Weights of a small mixture-of-experts language model, trained from scratch on English Wikipedia.
Training: a variant of Adam for the experts, 958M tokens, 7306 steps.
Below are experts of layer 3 (counted from 0) of a mixture-of-experts language model. Rows are named gate (a neuron's input weights, with its number), up (a neuron's input weights, with its number), down (a neuron's output weights, with its number) and show model dimensions 128-191. Each number is 200 + 20 x the weight over its row's rms, rounded and kept within 0 to 999.
Before each expert's rows: a language model's description of what the expert responds to. This comes from a sample of Wikipedia text that the model never trained on.

# expert 52
Description: Plural and nature nouns. Plural endings and the ends of nouns, often about nature and biology, such as fish, plants, cells, carpinchos, cucumbers, vegetation, pollutants.
gate0,191,184,212,200,181,229,192,204,194,198,198,202,168,186,207,172,222,219,209,208,215,205,223,214,231,174,223,195,186,213,218,198,203,227,209,214,198,236,173,264,234,195,213,186,222,213,183,210,217,197,184,196,223,180,194,185,184,208,197,245,230,222,178,211
up0,223,194,178,184,236,211,204,197,204,231,188,206,226,210,206,238,185,182,182,222,171,194,153,176,206,241,168,197,208,224,189,166,214,168,208,182,218,180,248,137,219,182,160,218,218,191,221,189,207,206,223,207,218,206,176,217,219,218,208,175,168,189,199,183
down0,204,205,185,216,238,203,201,192,217,189,174,206,213,231,212,206,203,215,200,226,207,193,187,165,214,218,176,192,191,198,196,142,190,195,171,207,219,181,198,206,184,193,176,235,216,204,159,204,190,191,165,207,193,172,181,210,193,174,185,189,195,198,217,209
gate1,227,206,163,159,219,201,184,220,216,190,221,158,222,195,198,218,175,226,217,213,201,205,196,196,209,215,196,245,215,216,192,205,217,245,223,220,205,168,237,199,175,190,233,201,197,175,201,179,203,182,176,230,164,164,168,182,213,219,212,195,240,198,245,198
up1,206,173,218,209,173,199,217,224,221,214,162,166,184,184,206,197,196,202,214,212,182,206,200,190,210,185,208,205,210,178,192,164,185,187,188,168,216,210,212,201,186,230,196,185,200,216,198,205,209,227,211,236,188,186,205,206,194,200,217,172,186,194,190,189
down1,212,200,215,174,186,229,208,181,222,201,204,175,223,220,244,207,211,212,184,199,181,208,182,197,189,210,205,182,189,212,163,203,212,196,188,208,218,210,201,200,199,271,171,211,173,213,194,183,209,185,197,209,217,227,221,218,201,175,209,178,198,210,179,218

# expert 21
Description: Mid-word fragments. Word pieces that continue or finish a partly written word, like twel-ve, seven-teen, ear-ly, report-er, often after hyphens or quotes.
gate0,204,195,186,211,176,207,224,200,203,230,230,187,215,205,178,209,238,222,164,195,193,186,216,195,205,185,173,200,212,214,192,210,198,177,183,199,224,234,188,200,235,197,183,228,207,218,214,199,185,208,209,211,166,179,180,179,226,176,208,193,189,189,152,180
up0,241,187,193,183,228,181,207,229,249,215,192,208,201,206,206,180,207,188,199,215,183,182,219,196,185,230,225,191,181,217,220,211,236,203,187,197,209,215,181,215,186,196,196,176,171,188,229,174,205,195,163,183,229,230,204,208,191,219,171,197,212,183,196,243
down0,173,192,179,195,234,196,186,180,205,190,194,192,223,201,177,226,181,216,217,206,179,218,218,194,226,202,202,219,188,169,178,219,199,191,198,204,187,179,181,197,216,134,202,187,212,177,194,199,243,188,187,193,212,215,213,211,222,210,211,212,215,198,213,217
gate1,199,190,226,178,199,201,202,213,151,145,184,192,213,157,185,193,183,197,231,199,195,229,211,207,184,207,186,197,211,180,194,173,201,216,215,158,196,196,191,200,189,206,223,206,221,215,197,220,202,178,186,215,197,199,168,226,210,175,204,203,172,212,214,194
up1,234,183,220,184,199,236,186,195,207,201,178,198,217,185,194,198,203,196,181,192,178,235,225,221,214,224,194,224,200,221,186,177,189,229,179,182,222,188,213,219,199,200,198,223,171,228,210,198,191,188,230,198,192,185,194,203,210,164,218,193,181,168,243,192
down1,175,207,197,185,204,193,209,215,186,212,225,254,216,209,169,218,177,197,228,187,201,191,191,214,194,178,179,192,186,234,172,224,190,218,223,153,192,175,170,237,165,210,194,206,203,205,199,209,181,204,202,181,220,168,189,217,189,199,191,229,181,241,215,186

# expert 34
Description: Place-name word endings. Final pieces of place and proper names like Boulevard, graveyard, Manor, -berg, -bach, Region, Station and Cemetery, in location and geography text.
gate0,211,200,189,231,193,185,214,166,195,211,196,208,204,189,207,208,186,184,190,217,175,196,170,210,198,232,184,186,191,200,206,201,210,205,197,181,186,184,221,192,210,180,213,210,224,176,218,230,195,240,198,230,193,186,198,195,205,210,179,194,175,201,205,161
up0,224,201,209,209,204,196,195,200,208,178,198,215,221,194,209,201,160,186,224,215,228,260,196,228,224,212,185,178,178,181,197,185,211,200,183,194,179,185,226,168,214,186,183,196,187,176,215,201,210,226,238,175,161,178,195,286,230,241,205,207,225,206,210,194
down0,211,213,224,178,218,204,191,188,192,205,209,191,217,196,201,234,174,227,199,192,192,222,226,185,183,199,190,164,205,210,196,230,195,224,191,202,180,220,180,183,214,196,209,183,205,188,224,187,202,233,178,190,162,199,216,179,195,187,203,245,198,184,206,219
gate1,190,178,194,206,207,217,226,219,207,208,202,211,207,211,180,191,187,207,169,220,191,161,207,188,209,140,159,197,177,181,175,179,187,182,191,197,241,214,212,184,175,197,186,239,150,190,229,201,186,170,220,185,210,177,213,206,204,181,211,209,180,260,206,172
up1,185,196,209,191,211,200,239,179,169,225,202,212,199,186,168,219,198,190,183,225,175,205,195,171,209,171,180,172,195,210,188,164,207,253,198,204,237,224,221,231,202,176,210,228,179,207,214,192,165,174,185,204,187,199,203,171,195,188,206,186,232,227,174,200
down1,185,216,216,213,196,206,176,181,196,223,174,189,165,217,223,215,193,239,238,228,198,161,204,195,200,221,248,234,193,185,220,225,211,159,170,203,183,195,206,193,215,190,193,182,214,219,211,184,224,203,209,182,231,188,175,200,204,193,221,194,230,216,218,222

# expert 23
Description: Country codes, compass directions. Letters of three-letter country codes in sports tables (IN-A, MNZ) and direction words like west, north, south in lists.
gate0,189,218,174,195,253,210,215,235,210,198,218,189,202,174,185,188,190,222,193,202,213,172,199,174,224,201,169,199,198,209,178,191,224,212,212,216,216,220,234,161,199,203,199,225,202,184,258,188,208,196,207,177,191,191,182,151,196,236,185,205,191,256,148,142
up0,180,209,205,212,178,197,207,165,206,181,220,240,217,225,227,187,207,174,204,179,185,232,155,222,186,190,172,214,225,226,206,218,178,170,191,221,147,206,171,208,174,202,184,193,203,207,162,206,194,209,181,186,213,193,232,226,201,178,193,181,220,210,198,199
down0,202,195,234,207,152,177,204,193,197,188,139,194,220,207,253,212,227,222,210,191,185,233,186,229,197,218,197,175,202,220,205,215,224,164,167,218,183,188,204,180,167,205,240,204,194,232,194,160,197,219,159,222,210,207,213,226,187,192,185,233,190,208,205,198
gate1,233,202,198,213,219,217,186,194,234,195,191,206,207,212,228,201,169,212,205,158,207,175,231,194,210,222,216,195,177,175,174,203,213,189,208,241,232,251,183,214,181,195,192,217,195,153,208,195,227,231,199,206,221,213,182,222,178,234,191,138,202,211,192,194
up1,183,196,184,186,187,170,204,233,163,206,178,158,237,185,178,185,195,201,193,239,175,204,218,218,179,184,189,200,217,228,210,215,181,197,214,179,180,169,237,216,192,200,221,187,217,224,191,230,145,187,203,220,194,194,238,200,215,183,173,239,204,194,195,220
down1,195,215,182,218,205,233,170,170,179,185,211,181,178,179,203,213,214,198,196,179,183,216,214,226,212,206,222,208,205,210,164,193,170,203,190,177,186,202,209,204,192,220,226,217,195,208,217,171,208,199,197,190,203,219,197,203,201,183,198,203,176,186,199,197

# expert 15
Description: Biography birth details. Words in biographical early-life text and infoboxes, such as born, died, and Occupations, and "to" before parents' names after birth dates.
gate0,194,216,239,191,194,210,181,161,221,200,206,170,207,188,180,240,163,199,214,173,192,198,251,212,209,179,192,183,193,151,196,185,194,237,216,198,174,193,203,180,177,183,187,224,167,201,226,172,227,204,214,196,154,221,201,183,174,186,186,199,183,175,211,200
up0,237,181,138,231,202,210,235,213,224,175,188,264,188,223,229,181,218,190,175,222,206,191,175,205,174,224,203,184,206,198,230,211,195,196,205,216,179,210,206,182,190,198,216,163,220,214,166,212,181,173,199,216,219,195,202,203,223,216,186,232,234,238,199,214
down0,197,197,189,224,213,169,201,190,228,182,214,174,195,196,209,170,215,173,189,190,202,194,187,218,198,216,255,216,197,260,205,203,207,204,215,204,181,193,223,234,217,208,186,186,183,248,160,204,216,170,169,227,189,208,190,221,166,217,223,184,209,219,217,219
gate1,191,248,174,196,239,189,233,226,172,172,204,186,221,191,175,166,174,209,154,210,188,203,222,231,192,193,194,206,216,203,244,216,205,220,156,207,197,237,229,213,200,197,231,191,186,222,219,189,199,208,190,236,215,200,230,211,189,178,180,198,207,236,169,168
up1,213,197,188,231,238,218,200,234,201,189,204,157,213,186,200,207,149,189,190,187,169,192,199,191,208,185,221,204,202,220,229,211,198,205,201,204,209,209,203,222,204,219,216,200,224,226,208,184,210,217,193,237,206,178,195,246,177,174,210,178,217,201,181,168
down1,221,196,195,175,191,167,214,182,181,175,190,218,170,204,162,214,193,183,172,224,212,211,176,213,226,187,202,207,209,207,206,195,179,189,203,182,190,208,196,197,195,187,217,190,183,213,256,210,177,208,226,200,161,178,207,192,186,176,169,198,162,220,180,201

# expert 62
Description: Plural endings. Plural suffixes and plural nouns such as -s, -ers, -ists, people, members, they, in news and history prose.
gate0,203,214,198,195,199,204,189,203,185,169,154,180,209,215,224,161,201,191,188,192,182,226,199,152,205,212,198,215,210,196,282,206,200,206,213,218,218,174,175,192,188,203,201,207,209,189,191,218,220,200,221,222,168,182,233,202,245,176,202,252,157,193,203,197
up0,175,179,199,193,215,179,187,219,239,188,220,197,215,230,244,224,174,167,205,197,189,162,188,209,191,200,196,208,216,192,187,205,177,240,185,192,193,236,202,184,196,201,205,225,214,188,180,211,207,199,200,172,234,203,201,195,189,215,188,190,218,193,221,208
down0,214,230,183,188,169,185,198,188,189,188,210,179,229,231,192,222,227,233,210,166,214,240,211,176,215,223,189,247,181,197,175,197,185,198,197,181,196,219,196,162,216,177,210,203,207,185,222,183,207,196,214,229,234,221,218,188,185,211,228,195,208,211,226,167
gate1,223,209,208,194,227,174,207,206,205,196,212,211,204,212,218,183,173,239,202,169,211,207,183,213,193,176,183,181,203,204,206,198,188,230,179,208,218,215,216,212,187,177,198,188,182,199,233,227,187,200,164,219,179,183,222,158,247,237,208,184,211,207,186,184
up1,201,186,205,204,180,233,197,182,198,196,233,214,199,204,214,207,193,130,169,210,213,206,224,231,194,225,203,213,190,179,210,197,222,172,201,184,199,186,230,167,189,205,175,198,168,221,173,221,182,194,186,217,232,234,192,212,189,168,219,227,188,193,189,162
down1,220,213,248,199,216,217,200,228,205,189,224,215,226,227,217,220,211,189,227,201,230,178,204,154,180,209,212,179,190,204,226,199,210,184,198,215,208,180,171,203,193,185,161,216,221,217,203,217,219,181,205,177,207,231,176,169,175,187,215,193,224,217,152,209

# expert 27
Description: Titles and taxonomy labels. Function words inside quoted song or film titles ("How to", "Going to") and labels in infobox or table headers such as Year, Kingdom: Animalia.
gate0,195,191,196,192,206,200,217,213,209,192,173,203,208,220,177,206,205,185,177,219,174,194,228,195,223,197,175,179,213,204,199,186,209,227,192,194,185,227,221,188,193,213,195,226,205,213,164,195,215,202,205,204,173,224,220,213,215,171,199,217,219,199,214,202
up0,192,205,193,185,205,202,203,198,191,205,196,204,243,192,166,180,185,218,177,192,182,209,221,214,212,180,177,194,218,206,165,143,203,206,215,235,183,191,206,220,153,211,190,206,147,188,182,220,184,206,172,198,222,201,235,202,190,192,166,188,193,210,207,182
down0,183,188,220,205,180,249,176,182,212,184,211,196,181,212,219,212,223,188,220,191,211,204,207,169,195,200,199,210,198,203,178,219,197,232,215,186,208,191,214,212,176,178,225,209,214,173,212,193,191,216,220,186,193,192,182,204,190,210,257,214,191,179,171,184
gate1,209,205,229,179,168,190,212,176,199,209,230,202,208,200,182,204,185,200,226,206,215,184,218,156,183,196,219,190,227,198,186,179,173,216,205,226,225,225,227,219,196,250,165,174,171,197,196,179,229,216,251,194,221,174,208,181,209,198,173,199,214,219,187,197
up1,187,185,201,198,196,208,189,210,162,191,200,223,210,193,185,189,200,210,181,174,232,225,175,192,198,176,188,225,176,196,184,188,210,221,224,156,188,215,173,186,185,213,163,163,209,189,169,254,236,244,218,179,216,180,229,201,228,220,222,189,205,207,203,252
down1,187,217,238,175,172,176,221,161,223,160,197,193,222,217,207,189,189,197,167,165,170,196,198,195,207,207,171,203,175,193,213,222,166,212,200,192,156,177,203,206,222,234,204,204,212,213,210,210,189,199,206,201,222,191,177,194,224,210,186,210,232,167,220,202

# expert 19
Description: Ordinal number endings. Ordinal words and suffixes in tables, rankings and centuries, such as the th of 12th, 3rd place, second, first.
gate0,184,208,202,203,198,204,187,217,207,189,209,154,169,240,184,193,173,222,184,191,190,187,228,165,184,223,219,219,191,228,176,179,206,178,178,197,188,238,201,203,196,204,196,192,177,216,211,212,254,173,187,211,210,203,159,199,199,175,184,201,204,256,202,217
up0,198,223,172,222,228,147,240,194,195,204,188,188,186,216,172,180,181,206,198,187,236,195,211,172,187,225,201,203,226,226,201,214,213,208,228,172,177,220,193,200,209,217,200,196,211,173,185,194,192,208,198,211,211,224,222,220,201,199,195,228,192,198,195,206
down0,168,169,213,192,232,222,191,222,174,192,172,229,194,179,168,223,227,217,182,196,200,195,172,188,236,223,194,180,190,238,178,212,219,188,218,215,183,217,192,193,196,156,202,223,210,176,218,194,223,216,203,205,232,207,194,221,206,214,190,198,224,205,200,189
gate1,182,175,209,190,207,232,173,169,183,204,208,204,241,201,222,222,210,235,170,166,221,174,235,180,181,216,200,188,210,227,189,214,213,221,214,176,195,196,209,200,207,216,207,227,156,218,190,205,185,195,193,171,202,205,195,163,179,239,202,227,193,225,225,211
up1,220,196,183,215,178,195,186,221,196,202,198,220,168,174,175,187,184,171,185,218,158,225,165,159,181,180,208,183,187,190,221,186,181,198,204,188,217,229,193,212,172,204,183,179,219,202,241,208,216,202,197,228,187,150,191,231,223,194,203,155,185,186,213,202
down1,209,203,162,197,188,203,167,192,197,227,208,217,166,223,218,215,195,179,247,213,172,203,188,207,185,196,155,177,200,155,198,178,194,162,228,245,213,195,215,195,202,158,196,210,196,187,217,194,208,206,214,201,200,209,205,217,243,232,206,172,233,212,173,196

# expert 13
Description: Ends of proper names. Final word pieces and capitalized words closing names of companies, places and acronyms, such as Technolog-ies, Records, Stadium, BBC, Barrac-ks.
gate0,203,206,204,216,185,214,170,206,184,204,227,178,194,229,153,224,195,198,175,184,191,181,156,190,186,210,220,193,172,187,194,185,175,254,207,192,173,228,190,208,224,224,235,187,210,193,199,197,206,199,192,176,237,223,199,204,194,211,175,164,241,205,222,223
up0,216,201,191,222,200,198,245,212,207,240,192,212,185,234,172,183,181,180,213,196,183,166,208,219,181,188,194,180,213,188,211,177,208,187,199,204,191,235,219,239,224,191,198,163,217,214,211,195,223,216,177,208,222,199,228,200,204,266,219,233,226,205,179,200
down0,217,184,202,169,183,211,193,172,183,218,201,199,177,161,187,197,222,178,231,206,176,212,207,231,207,195,207,193,187,209,216,187,222,162,192,192,220,195,175,205,206,197,195,228,207,165,179,211,211,182,209,210,209,223,192,175,199,170,173,194,177,213,203,201
gate1,174,197,203,183,214,207,213,180,186,189,198,195,260,161,209,254,243,199,215,197,186,214,197,187,211,212,214,205,179,207,230,210,216,218,191,197,197,216,256,214,194,190,210,190,196,189,176,183,182,192,208,205,192,251,196,189,211,211,178,193,240,208,201,232
up1,221,213,215,199,206,231,180,190,212,198,227,200,156,249,193,158,157,227,200,209,202,190,235,209,176,200,190,189,214,193,168,206,163,184,208,227,184,205,167,224,139,200,197,220,219,236,214,214,232,223,197,207,211,159,206,236,197,224,214,211,195,183,204,199
down1,250,228,176,142,213,209,212,211,193,188,184,242,185,188,209,167,212,186,229,208,205,221,194,194,231,238,177,186,205,196,192,215,213,209,164,221,223,205,187,193,208,205,188,193,181,209,198,188,196,192,195,199,197,233,148,200,218,238,177,210,204,163,209,172

# expert 1
Description: Auxiliary and modal verbs. Auxiliaries and modals in running prose, often before not or be, such as do, does, would, will, could; also re- hyphens.
gate0,190,226,185,195,239,192,191,226,188,209,179,199,222,185,153,201,203,208,227,196,224,208,218,206,192,229,201,185,186,178,211,175,247,220,205,208,205,206,193,201,175,248,212,188,213,199,199,190,217,201,196,182,175,196,185,208,173,235,207,220,191,175,208,241
up0,203,220,181,219,221,197,176,212,186,195,187,182,210,183,167,187,228,215,197,201,234,215,229,179,198,205,205,178,214,199,188,180,243,216,206,199,203,161,224,212,192,256,227,197,210,196,204,215,173,218,198,185,166,228,199,170,197,225,210,212,201,192,206,220
down0,214,242,212,239,209,162,174,209,213,210,179,183,172,236,197,191,207,182,204,186,197,203,196,208,207,212,185,212,171,215,149,176,187,198,229,212,184,211,199,138,217,206,212,174,217,153,240,204,206,177,195,188,197,191,235,191,228,224,162,199,182,192,183,235
gate1,188,227,197,194,185,250,157,203,202,190,206,194,208,216,169,222,224,230,182,165,216,248,196,181,209,222,202,189,240,202,195,207,206,242,216,196,198,211,195,215,215,195,199,219,201,213,219,227,192,206,214,196,212,229,213,160,188,173,191,140,196,227,163,219
up1,209,194,179,183,153,187,186,203,188,203,221,229,233,201,187,205,206,201,200,233,181,188,198,202,216,184,199,209,202,201,209,236,173,185,175,210,206,186,188,217,194,212,214,181,184,213,200,206,160,221,192,218,197,194,220,207,177,186,202,193,204,190,210,178
down1,210,213,202,205,185,172,209,174,213,179,203,164,198,202,206,210,171,198,233,193,187,196,228,212,252,224,222,194,191,207,169,197,172,198,204,195,246,182,192,240,186,192,237,224,196,214,219,165,210,205,162,223,178,188,232,260,177,199,200,212,203,159,210,205

# expert 30
Description: Numbers and birth details. Digit groups like 000, million, km, numbers, and the after born-date phrases (the eldest son of) or commas before aged in biographies.
gate0,147,180,236,228,203,198,195,194,195,179,176,199,145,184,223,228,218,196,217,194,183,164,229,218,209,231,205,191,219,224,171,197,203,196,201,205,193,184,196,201,185,196,192,199,215,225,179,198,174,206,186,208,211,195,210,176,245,205,192,199,232,200,200,186
up0,250,246,232,189,183,220,237,199,197,239,205,198,226,212,181,207,198,211,149,200,192,203,158,204,211,203,203,233,179,169,240,201,216,192,206,175,187,196,211,182,199,210,220,167,187,198,193,198,200,198,226,194,198,184,210,221,192,228,201,209,152,196,198,185
down0,200,224,191,192,160,200,176,235,203,201,198,196,213,193,244,180,196,168,172,204,186,231,191,191,206,243,198,202,206,171,178,186,229,231,194,224,203,223,187,208,183,218,201,206,210,209,215,212,150,191,191,159,164,206,182,184,196,208,171,185,191,198,211,228
gate1,174,214,225,189,152,210,170,217,169,206,216,168,170,223,179,222,229,218,199,198,214,242,203,211,189,220,210,196,207,205,198,220,221,199,209,169,190,220,194,205,173,176,203,215,207,211,229,182,154,189,214,199,179,201,216,241,205,227,218,187,188,210,197,233
up1,181,226,222,195,208,246,174,221,224,191,184,196,178,183,191,187,212,206,162,220,209,207,200,202,205,184,211,184,207,199,213,193,202,170,234,240,189,201,234,210,210,210,196,199,190,179,185,213,164,211,219,214,237,209,221,187,222,188,189,209,198,201,209,212
down1,160,182,210,185,187,192,197,180,196,201,211,238,191,207,176,205,202,185,227,211,244,228,211,202,178,199,218,205,199,179,223,181,149,215,210,193,230,211,224,230,206,207,231,163,170,186,178,219,176,170,177,190,206,206,232,222,207,182,185,215,185,219,221,193

# expert 7
Description: Subject pronouns in narrative. Personal pronouns starting a clause, often after which, that or a comma, in plot or biography text: they, he, him, it.
gate0,233,214,211,178,220,192,183,217,181,246,237,193,219,205,158,249,213,177,183,198,190,209,210,191,223,205,185,177,181,204,236,222,227,185,221,182,199,212,190,224,171,159,217,184,205,208,174,176,235,199,204,190,194,213,216,185,168,233,208,185,193,200,213,226
up0,227,209,254,190,191,196,249,200,217,232,229,204,187,164,185,165,204,213,223,218,191,185,257,174,166,174,184,205,208,219,224,190,195,193,206,198,204,209,205,232,184,188,193,199,200,199,218,195,226,237,207,187,206,198,194,180,214,194,200,212,212,204,214,232
down0,213,203,159,198,201,205,202,170,202,234,184,204,236,219,218,248,209,187,195,201,213,206,197,171,177,214,213,205,178,199,209,195,247,219,192,167,220,197,131,192,197,197,173,198,187,217,201,219,217,204,213,194,210,187,222,192,162,215,218,212,192,181,195,237
gate1,200,195,188,180,211,213,204,198,196,222,210,180,190,209,174,185,196,192,226,193,176,180,216,223,213,209,203,218,208,202,201,153,229,187,196,188,199,198,185,205,223,187,195,184,207,211,178,182,198,195,222,237,190,204,242,195,201,209,197,175,219,197,204,214
up1,206,175,192,213,193,193,215,215,210,212,192,185,192,191,205,191,198,230,219,205,196,169,203,216,221,197,208,223,213,189,194,164,227,163,199,194,178,182,204,191,224,190,223,169,207,219,190,180,209,206,212,244,202,188,228,190,189,191,213,184,212,206,204,199
down1,185,202,217,219,220,206,188,238,183,193,204,222,209,189,195,164,186,228,214,228,166,179,198,208,190,171,198,204,191,218,180,180,222,209,199,187,188,192,189,173,244,189,216,192,189,177,186,200,197,215,196,178,206,233,230,186,194,200,224,202,212,235,212,231

# expert 14
Description: Bios, tables, book credits. Table pipes, the closing parenthesis after a birth–death span, by after book, and first name pieces like Mo, Sam.
gate0,215,195,196,209,185,185,207,206,200,225,223,185,231,186,202,195,223,215,231,209,182,189,240,193,231,215,193,226,227,189,227,183,192,216,200,161,202,200,231,189,213,205,167,198,212,199,186,197,178,193,215,253,214,204,182,198,195,154,179,200,199,228,180,204
up0,220,180,197,206,196,182,208,182,230,201,163,217,227,215,196,174,226,177,202,203,217,184,212,187,207,183,205,204,226,174,203,209,184,192,190,175,185,206,195,238,176,216,203,228,172,196,192,210,212,180,186,207,194,213,202,207,201,144,204,226,228,197,219,220
down0,226,166,191,253,187,182,182,194,209,172,197,219,157,205,196,189,190,249,202,214,181,203,212,214,218,203,234,193,195,216,224,158,188,168,157,237,182,184,193,206,215,170,205,181,210,196,207,238,219,233,199,198,188,238,222,215,213,181,222,183,179,228,204,167
gate1,194,217,202,209,218,200,193,237,211,208,179,199,175,213,200,187,203,192,140,205,182,175,209,194,169,186,191,190,164,166,196,215,228,214,196,191,219,215,207,222,214,209,187,229,196,189,234,154,202,202,201,180,192,199,209,187,197,233,216,203,211,220,187,183
up1,185,190,210,181,179,217,182,174,209,196,220,177,215,178,205,222,191,210,242,195,224,221,171,172,229,219,176,198,220,208,176,196,213,215,196,243,205,233,193,171,197,203,190,220,218,205,204,226,204,211,198,217,217,204,186,209,206,171,179,208,225,192,211,214
down1,193,193,201,207,194,185,217,217,187,215,216,154,194,226,202,214,191,170,208,190,191,233,179,206,219,213,193,214,210,196,199,181,185,182,216,167,218,234,216,212,204,165,181,192,220,200,253,207,183,174,197,231,220,164,222,175,208,197,197,204,204,204,216,198

# expert 49
Description: Word endings in titles. Endings and short words inside song, show and work titles, such as We'll, Black-Eyed, not, Tag, highlighted.
gate0,194,220,221,162,209,219,211,165,200,198,163,215,219,201,209,209,193,189,207,219,190,182,215,243,187,179,164,243,181,187,238,171,207,209,263,232,191,203,212,196,208,182,240,187,180,150,184,224,255,212,162,196,142,227,213,170,232,222,172,184,187,200,219,222
up0,213,242,208,166,214,205,189,180,185,212,198,192,201,209,209,224,209,172,196,185,148,199,213,233,205,208,117,207,199,189,228,169,209,184,211,222,170,210,207,201,200,198,211,209,192,195,260,193,255,204,211,190,194,239,196,205,218,213,217,203,172,183,220,196
down0,164,197,218,193,213,190,219,163,203,216,185,197,214,202,167,186,221,206,204,185,234,181,169,216,235,181,208,197,200,190,209,211,206,230,210,197,175,210,220,182,211,191,160,155,186,188,232,241,199,198,192,208,191,219,212,211,170,182,179,216,173,203,177,200
gate1,233,218,204,192,212,239,221,206,184,173,185,170,196,189,207,218,188,189,211,212,218,192,225,203,202,205,222,195,212,184,234,208,184,175,193,229,207,217,203,240,213,167,214,220,220,194,164,197,226,243,180,251,204,199,207,215,185,250,209,198,198,178,195,196
up1,237,214,196,185,238,198,191,214,171,195,197,175,191,202,183,208,196,203,193,203,201,198,201,158,217,167,187,217,211,206,190,210,226,192,207,207,205,196,188,222,191,199,180,174,213,216,152,225,212,187,190,193,192,205,190,186,181,217,211,210,188,190,233,214
down1,189,211,195,225,171,201,211,219,193,203,203,207,186,218,193,184,186,195,210,180,193,180,167,224,214,197,213,226,216,199,233,209,217,206,177,238,196,195,199,177,197,159,175,184,169,204,190,216,202,180,202,208,194,189,183,217,181,181,178,190,238,196,224,208